{"n_layer": 10, "d_model": 384, "n_experts": 24, "experts_per_token": 2, "d_shared_expert": 0, "moe_layers": [0, 1, 2, 3, 4, 5, 6, 7, 8, 9], "n_empty_slots": 12, "router_score": "sigmoid", "routed_scale": 1.0, "balance_bias": true, "init_std_router": 0.0282, "train_tokens": 287800000, "dataset": "wikipedia_en"}
Below are experts of layer 7 (counted from 0) of a mixture-of-experts language model. Rows are named router (the router's row for the expert) and show model dimensions 96-191. Each number is 50 + 12 x the weight over its row's rms, rounded and kept within 0 to 99.
After each expert's rows: a language model's description of what the expert responds to. This comes from a sample of Wikipedia text that the model never trained on.

# expert 2
router:74 51 59 45 65 51 55 37 49 74 82 50 20 58 58 32 43 47 54 50 44 54 45 49 32 53 60 58 39 42 45 44 70 36 56 52 35 58 26 35 51 54 22 57 39 47 60 66 33 55 57 66 47 48 34 54 49 44 63 47 58 40 45 63 54 62 47 48 42 35 51 38 68 51 42 63 41 57 44 38 55 47 55 22 42 41 42 46 33 48 61 39 61 59 57 28
Description: Common words ending a prepositional phrase, such as high, up, north, away, coast, water, and at sea or at night; also mid-word name pieces.

# expert 1
router:57 60 44 82 35 46 21 50 64 54 50 51 23 35 46 49 39 31 59 45 28 55 43 48 52 63 39 52 34 45 39 47 50 53 61 65 32 70 43 39 48 37 39 54 56 49 44 53 45 63 51 41 55 33 70 39 22 35 64 51 48 43 55 47 37 79 64 44 66 58 57 48 62 41 46 66 58 49 60 52 45 42 55 67 35 40 19 34 53 40 64 55 61 55 48 60
Description: Main verbs, auxiliaries and participle endings after a subject or auxiliary in prose, such as has, became, played, functions, -ed, -ing.

# expert 8
router:48 54 28 54 66 49 52 44 67 57 66 66 18 47 40 44 37 55 66 41 46 44 35 50 36 49 58 68 52 34 60 36 43 26 66 43 45 53 34 48 48 49 52 68 59 39 39 66 25 46 54 47 46 66 52 48 48 29 41 45 48 55 71 28 53 62 46 40 40 44 66 36 61 62 51 50 66 68 44 36 50 83 54 42 46 19 32 44 43 45 60 50 48 43 64 63
Description: Personal first names such as William, David, James, plus the end pieces of names and titles, such as El(vis), Mel(inda).

# expert 9
router:44 66 64 60 33 56 69 34 85 57 48 61 41 44 55 50 42 36 60 54 35 51 53 44 40 54 34 63 37 32 36 75 64 28 46 55 39 53 43 49 49 67 42 34 37 44 52 40 45 54 52 47 44 55 44 53 47 47 39 40 60 57 34 27 26 57 68 34 58 59 68 59 73 34 31 59 44 61 54 34 42 35 49 34 36 44 28 52 42 67 73 49 66 73 57 38
Description: Prepositions opening time or place phrases after a verb or noun phrase in prose, such as during, after, in, under, at, due.

# expert 15
router:53 61 35 55 51 60 49 42 50 61 43 64 45 55 63 53 38 33 59 39 55 58 37 59 44 48 46 43 64 48 78 46 57 38 52 58 34 39 31 37 50 57 36 34 56 39 56 45 29 46 61 38 24 47 65 46 60 40 55 64 64 74 48 33 40 34 55 51 46 24 50 65 27 67 48 59 49 61 54 31 45 72 52 52 38 58 44 45 55 49 44 38 36 43 57 58
Description: Mainly "the" (and his, its, a) right after a preposition such as in, at, of; also some table cell separators.

# expert 13
router:34 52 33 56 40 60 43 44 58 53 53 50 35 47 59 61 31 59 45 47 45 56 47 41 61 61 51 53 61 47 55 52 42 38 61 66 57 17 48 40 48 41 55 42 43 35 39 58 47 56 39 46 62 52 59 37 41 39 54 58 35 72 52 69 50 45 58 41 38 56 54 47 62 50 41 41 40 72 56 33 53 79 79 43 37 44 52 37 69 55 35 43 83 42 61 52
Description: Punctuation and words in biography openings and infobox fields, such as "(born", the colon after Full name, plus professions like professor, writer.

# expert 7
router:55 52 48 42 39 61 47 49 77 50 37 59 24 58 45 40 41 45 70 53 54 52 38 39 42 43 41 50 45 57 55 47 41 36 53 48 57 36 58 47 49 46 48 52 60 16 47 41 31 47 49 51 34 60 46 47 48 17 61 52 47 67 38 65 53 38 53 37 46 41 50 36 60 54 52 61 49 60 51 33 56 53 48 42 63 46 35 72 47 58 52 59 59 34 73 41
Description: Final words of proper names for places, countries and organizations, often after a comma or New/United, such as Texas, Kingdom, University, Cup.

# expert 5
router:65 42 51 56 56 58 25 40 56 55 53 67 44 70 52 59 54 53 39 37 39 50 35 47 41 32 39 47 64 45 43 29 31 56 66 74 43 45 42 40 48 42 43 53 58 61 43 67 42 50 64 43 53 51 47 61 37 44 52 40 44 55 41 61 48 57 61 54 72 42 59 45 70 61 53 40 67 49 71 55 45 67 77 44 45 58 47 58 35 76 44 38 73 63 40 40
Description: Commas, conjunctions and linking words joining clauses or lists in prose, such as ", including", where, while, but, although, with.

# expert 0
router:54 50 57 39 57 36 43 41 76 68 52 69 67 54 48 41 57 46 48 54 32 40 40 45 59 34 44 68 49 47 62 56 73 30 37 61 57 16 39 46 44 52 34 40 48 37 27 49 46 73 62 61 50 52 61 49 52 55 59 65 57 49 51 62 66 49 77 52 48 54 56 58 41 60 43 37 71 61 48 30 28 64 63 43 26 56 68 55 26 75 60 45 53 57 58 35
Description: First pieces of words split into several tokens, often single letters or opening quote marks after the or a, such as a(ft), p, "ranch, con(ic).

# expert 20
router:85 71 40 68 82 54 31 25 50 41 57 42 43 48 48 41 54 49 48 31 37 31 48 37 42 55 34 58 54 54 43 43 43 34 33 46 56 50 23 30 43 51 30 41 40 45 35 61 46 64 44 44 32 57 67 47 39 43 34 58 43 61 34 44 27 52 54 50 63 48 47 41 41 48 35 41 44 56 44 36 49 69 65 42 51 42 53 63 39 50 60 38 41 62 63 23
Description: Determiners, pronouns and relative words that open sentences or clauses, such as the, that, which, who, It, However, In addition.

# expert 18
router:75 63 60 35 47 60 44 51 56 70 65 63 50 57 70 47 59 38 46 52 51 52 44 32 45 38 48 44 54 47 54 36 61 46 44 73 38 57 34 39 47 68 52 32 54 56 45 58 38 71 51 57 65 33 46 45 64 49 61 71 38 64 62 35 52 52 51 40 66 31 35 30 68 45 48 38 72 47 51 48 53 53 64 50 52 48 66 29 60 52 60 55 45 42 49 36
Description: Spaces before day numbers or years, century pieces such as 18, 19, 20 starting years, and currency signs like $, £, €.

# expert 10
router:66 47 34 35 45 57 38 41 51 55 64 73 22 47 58 47 25 28 59 27 56 50 41 55 37 70 53 48 56 41 60 41 60 24 50 74 61 40 50 31 31 64 43 48 46 20 50 50 32 54 63 51 56 62 45 58 62 34 44 52 54 53 30 43 59 34 40 43 43 43 42 64 40 46 54 61 38 58 55 49 41 56 72 41 52 50 52 54 44 47 60 23 52 57 56 45
Description: Nouns for occupations, roles and kin after a, his or a nationality, such as director, politician, father, footballer, executive, and agent endings like -er.

# expert 6
router:51 61 57 72 46 47 53 39 82 60 59 60 49 52 40 49 46 57 64 42 58 38 42 49 54 36 50 54 58 47 61 43 38 32 83 69 37 43 46 56 41 56 42 26 64 46 59 43 44 66 62 53 70 51 67 40 61 62 45 34 58 61 52 82 39 53 48 56 72 55 64 61 44 50 53 43 54 54 59 40 49 54 60 46 54 62 37 36 26 65 56 47 61 55 44 42
Description: Pipe separators between wikitable cells, especially after numbers or scores, plus dashes opening list lines and coordinate marks such as °N and ″W.

# expert 3
router:55 64 52 40 52 65 58 58 50 39 53 40 32 56 40 38 62 37 69 43 57 63 32 49 47 43 50 63 42 52 56 28 70 48 68 57 76 33 45 40 51 43 32 37 53 20 61 72 30 67 50 42 40 75 48 39 40 50 59 46 72 51 53 67 42 73 41 30 41 57 75 36 34 50 34 54 46 71 44 24 21 50 70 25 63 46 31 55 56 30 63 48 53 43 50 42
Description: Column headers and field labels in tables, infoboxes and section headings, such as Title, Party, Votes, Personal, Total, Career.

# expert 16
router:51 48 47 54 34 42 37 57 71 57 58 62 42 63 44 30 54 49 58 47 39 44 32 67 46 58 65 69 33 30 49 28 34 62 65 40 57 49 48 22 42 46 46 34 59 35 53 51 45 64 65 40 37 35 66 55 61 56 56 27 51 49 64 29 69 50 58 43 51 30 65 61 50 41 58 48 71 61 36 41 35 61 56 50 37 45 47 47 40 51 46 62 51 29 60 32
Description: Tokens right after digits: units like km, billion, and million, digit pieces, commas and en dashes in ranges, coordinate marks, and raw bytes from CJK text.

# expert 22
router:67 56 46 30 33 48 55 57 49 37 64 51 47 36 81 64 34 42 50 41 50 40 61 57 45 55 43 64 61 41 38 39 80 55 57 31 56 33 31 39 35 76 34 36 68 38 44 48 46 82 53 42 35 54 53 55 51 39 40 55 51 39 45 43 53 51 45 41 47 44 58 63 51 44 49 69 71 45 63 34 26 51 54 29 44 62 63 18 37 68 40 40 54 44 43 57
Description: Inner stem pieces of longer verbs and adjectives after was, is, and, or be, such as complic(ated), ins(pir)ational, sol(ve), plus "See also" headings.